{"num_hidden_layers": 8, "n_experts": 96, "router_score": "softmax", "balance_loss": 0.0126, "lr_router": 0.00262, "norm": "rmsnorm", "norm_eps": 1e-05, "learning_rate": 0.00185, "max_seq_len": 1024}
Below are experts of layer 4 (counted from 0) of a mixture-of-experts language model. Rows are named gate (a neuron's input weights, with its number), up (a neuron's input weights, with its number) and show model dimensions 0-191. Each number is 128 + 32 x the weight over its row's rms, rounded and kept within 0 to 255.
Before each expert's rows: a language model's description of what the expert responds to. This comes from a sample of Wikipedia text that the model never trained on.

# expert 19
It responds to: Clause-opening pronouns, relatives. Pronouns and relative words starting a clause before a verb, such as he, it, they, which, who, that, with auxiliaries had, has.
gate0 [127 144 105 144 244 177 108  77 134 145 134 140 179 138  85 156 100 161 136 156 117 139  95 134 100 102 167 145 152 133 118 110 122 115 123 166  97 144 129 131 152 130 123 119 160 172 149 101 135 112 207 157 184 108 110 103 140 150 124 134 184 124 146  98  98 141 115 157  91 148 113 128 163 192 125 128 123  87 182  93 174  98  51 140  92 147 141 117 111 116 108  96 213 135 145  77 131 147 167  82 152 181 166 160 129 174 112 156 138  85  73 157 130 110  85 148 141 138 169 119  80  70  31 111  91 102 110  77 156  66 130 113 131 139 133 139 144 165 160 104 123 176 100 153 131  98 152 186 136 100 119 110 143 107 136 132 126 151 111 130  74 132 149 197 168 132 151 123  82 137 164 126 188  74 137 162 106 103  87 108  96 159  98  95 104  73 155  86 112 148 153 136]
up0 [119 135 123 142 196 154 149  89 148 120 145 131 165 107 144 133  50 151 113 174 143 169 136 149 162  80 172 146 115 158 104 111  80 129 187 117  95 123 106 119 128 115  96  93 159 139 145 128 143 139 166 169 118 136 139 162 143 126  77 133 129 149 117  88 131 180  97 193 158 120 114 110 111 163  73 146 164 107 177  96 134  98  92 122 128 143 123 112 147 142 108 129 146 122 166  75 139 121 172 126 172 184  93 148  75 152  66 200 142 107  99 193 139  49 107  89 116 130 166 147 125  77  54 150  76 133 135  98 164 108 132 115 157 156  86  80 153 119 106 100 144 222 138 123 140  99 139 128  99 128 139 147 145 148 143 163 124 170  67 136  97 144 125 194 144 141 118  93  72 117 162 160 181  69 118 116 129 110  31 115  94 139 106 112 114 106 172  88 102 174 164 123]

# expert 25
It responds to: Definite article the. Nearly every the after a preposition or verb, as in in the, to the team, the following night.
gate0 [ 94 154 125  76 215 105  19 169 117 147 138 101 132 117 173 127 103 144 138 125 132 143 142 134 148  83 105 130 136 120 166 182 146 103 113 109 158 179 109 167 127  93 127 109  94 132 136 139  97 153  61 112 133 106 105 139  98 135  80 191 136 193 172 169  79 149 181  93 108 123 113  86 136 160 127 205 137 131 155 107 151  87 124 147 105 101 150 131  42  84 141 142 167  73  71 113 112 100  64 127 135 113 112 148 173 117 122 122 153 168 166  55 153 137 138 110 200 110  87 148 172 132 167 151  77 138 119 133 134 120 125 112 138  70 134  90 107 106 144 151  98 161 117 123 120 150 175  87 139 179 121 139 130 171 163 133  46 102  89 136 159 134 196  95 143 117 160 104 118 144 123 148 179 156 152 151 106 162 126 110 132 120 158 194 124  93 115 146 121 109 120  99]
up0 [114 121  88 172  45 102 180 146 149 111 139 156 138 137 129 132 155 115 138 125 115 129 141  94  77 147 136 106 159 103  62 100 105 152 133 170 104 105 149  90 157 159 100 138 157 109 117 129 161  83 171 139 114 129 137 116 155  94 156  74 123  73  53  78 169  97  78 138 127 141 146 136 141  70 130  93  84 101 160 145 106 128  94 146 116 156  93 125 203 199 126 142 113 128 183 109 142 152 157 150 109 185 200 137  80 125 127 140 108  54 152 177  94  78 128 163 131 130 184  72 101  95  85 100 156  95 113  87 124 121 125 144 136 169 124 160 150 143 143  97 139  94 157 124 122 115 100 128 119  94 121 112 139  35  83 109 182 118 229 110 100  88  84 157 101 103  83 162 130 140 135 132  84  92  81 133 119 111 157 177 113 108  91 125 128 142 180 157 161 126 146 141]

# expert 35
It responds to: Compass place prefixes. First words of compound place names, mostly compass words and New, as in North Carolina, New South Wales, South Africa.
gate1 [ 86 126 169 184 143 108 141 128 135 107 145 140  75 114 135 157 115  58 121 134  76 143 157 180  99 226 150 116 200 162 127  82  81  65  82  98 129 131 147 115 112 101 142 110 137 179 169 110 132 174 144 111 112 125  82 121 118 143  86 130 134 174 158 126  80 163 162 158 114 105 170 131 119  82 136 125 200 133 103  98 191  88 145 121 107 110  73 141 151 121 133 103 171 193  70  95 144 130 121  66 125 129 100 155 134 101 149  79 181 159 105 143  65  93 137 162 182 131 141 128  97  93 138 132  98 151 131  89 195 110 108  79 146 173 149 104 160 168 166 164 135 135 162 129 103 100  90 137 151  78 126 114  95 109 118 107  92 120 127 119 102  96 151 142  87 194 140  79  93 175 159 128 155  98 171 147 162 111 167 141 110 152 103 175 129 117 118 147  67 156 133  91]
up1 [193 146 122 105 139 135 111 144 104 153 196 118 112 147 110 104 106 131 121 164  76 115 105 108 101 127 117 153 134 200 170  89 132 168 112  78 139 119  88 161 166 205 123 138 167 137 102  94 104  86 105  83 110  80 106 186  94 163 183 145 131  88 137 134 157 144 168 126 144 120 124  66 169 168 122 195 104 112 180 167 201 155 130 126 151 159 143 136 155 132 199 125 197 153 132 120 114 171  95 108 141 117 107 111 153 158 124 105 145 115 124  92 189 153  95  99 143 108 195 112  76  88 201 115  95 138 137 144 117  97 144 153 125 117 152 108 117 176 120  82 108 160  83 198 154 106  52 161 138 176  79 164 109  97 171 106 151  73 157 148 128 106 129 152 133 144 153 106 160 103 109  99 142 125 153 124 139 127 134 163 157 128 159 172 129 110 149  48  87 136  96 151]

# expert 43
It responds to: Clause-boundary commas. Commas closing an introductory phrase or year before the main clause, as in 2020 census, | season, | that, | 2021,.
gate2 [137 105  75 110  66  88 130 171 137 138  99 147  70 149 133 112  89 117 176 131 102 127 172 116 187  64  98 100  40  79 105 152  86  86 156 123 180 150 142 198  96 129 151  93  63  89  77 118 111  61 108 117 164 128 143 151 167  86 115 147 139 105 124 120 148 161 106  53 127 195 145 101 141  93 135 166  92 116 172  75 153 136  92 110 166 121 166 124 124 142 164 118  73 117 130 135 135 136 166 137 164 125 131 132 116 114 184  90 168 161 124 160 117 139 162 131 182 137 142 121 120 111 123  91 118 126 137 168  98 129 149 106 177 120 135 103 200  81 114 122 115 124  83 107 131 119 107 116 145 116 107  50 102 164 178 163 129  77 142 138 146  89 181 106 165  93 171 150 114 155  93 114 111  91 151 161 145 105  75 145 113  83 138  44 123  94 180 124 156 119 113 139]
up2 [118 151  82 161  55 133 115 143 157 125 162 100 116 163 115 146  79 187 143 130 114 148 126  80 142  63 118 105  86  42 107 128 138 101 181 102 159  97  66 213 143  94 119 102  84 166 152 107 145  65  98  98 122 118 106 158 128  87 127 125 137 123 135 105 133 128 103  66 106 168 167  69 130  99 141 190  63  93 135  90 166 113 108  37 129 101 240 170 144 132 114 116 126 125 110 163 149 170 159 170 100 153 120 147 101 114 156 175 100 138 125 135 183 119 135 130 155 139 170 168 104 102 106 149 149 114 101 156 120 104 144 135 135 127 183  82 178 139 128  91 137 133 112 152  92  97 121 126 150 122 145  83 100 120 126 119 119 123 131 181 128 123 178  94 166  88 114 185 161 127 106 106 155 145 171 139 153 123 106 166 104  70 151 114 146  89 197 127 161 117 129 141]

# expert 57
It responds to: Later words in proper names. Second or later words in names of organizations, events, places and titles, such as Racing, Records, Hospital, Revenue, Series.
gate1 [101 108 197 150 131  90 114 140 102 160 102  71  96 108 175  84  96  73 150  98 177 194 143 140 136 140 121 133 142  98 142 124  91  93  81 120 182 106 155 102 113 149 128 106 100 123 158  69 196 103 139 138 113 179 112 168 125  73  91  90 111 123 129 151  88  86 139 120  98 123 187 153 122 168 111 117 191 160 175 112 169 196 124 116 120 107 110 170  87 104 146 123 139 131 124  76 160  97 181  75 141 129 132 110 127  75 135 145 153  67 147 149 106 112  91 147 133  89 128 180  71 116 129 151 128 166 139 145 100 113 130 134 110  88 174 162 136 129 161 165 100 125 121 119 160 112 167 106 145 105 137  70 114 145 172 140 142  94 137  86 113  69 154  53 153 117 176 155  65 209 143 151  83 164 181 124 123 118 178 117 182 157 134 116 110 129 155  84 174  83 122 155]
up1 [107 195 126 162 129 147  89  76  74  83 161 126 114 146  92 115 120 133  77 132 165  99  92 107 145 152 181 107 101 123 136 151 112 137 111 114 152  53 191 123  81 130  43  53  91 154  79 119 120 161 184 155  96 114 128 140 197 186 134 138 102 147 133 108  85  91 100 129 173 132 157 130  55  99  97 132 107  86 111 134 135  92 126 148  78  90 126 115 181 129 115  57 116 130 149 164 127 111  87 144  72 118 125 152 105  97  88 132 172 146 164 116 129  58 184 193 150 116 103  75 146  93 132 136 117 115 193  77  79 114 123  94 141  89 135 141 115 113 117  93 144 120 172 101 152 122 126 137 153 129 124 163 120 141 151 161  52  97 125 167 119 132 131 154 151  92 104 127 114  79 117 145 119 114 128 110  90 156 111 130  69 164 169  93 100 128 189 147 106  81 141 159]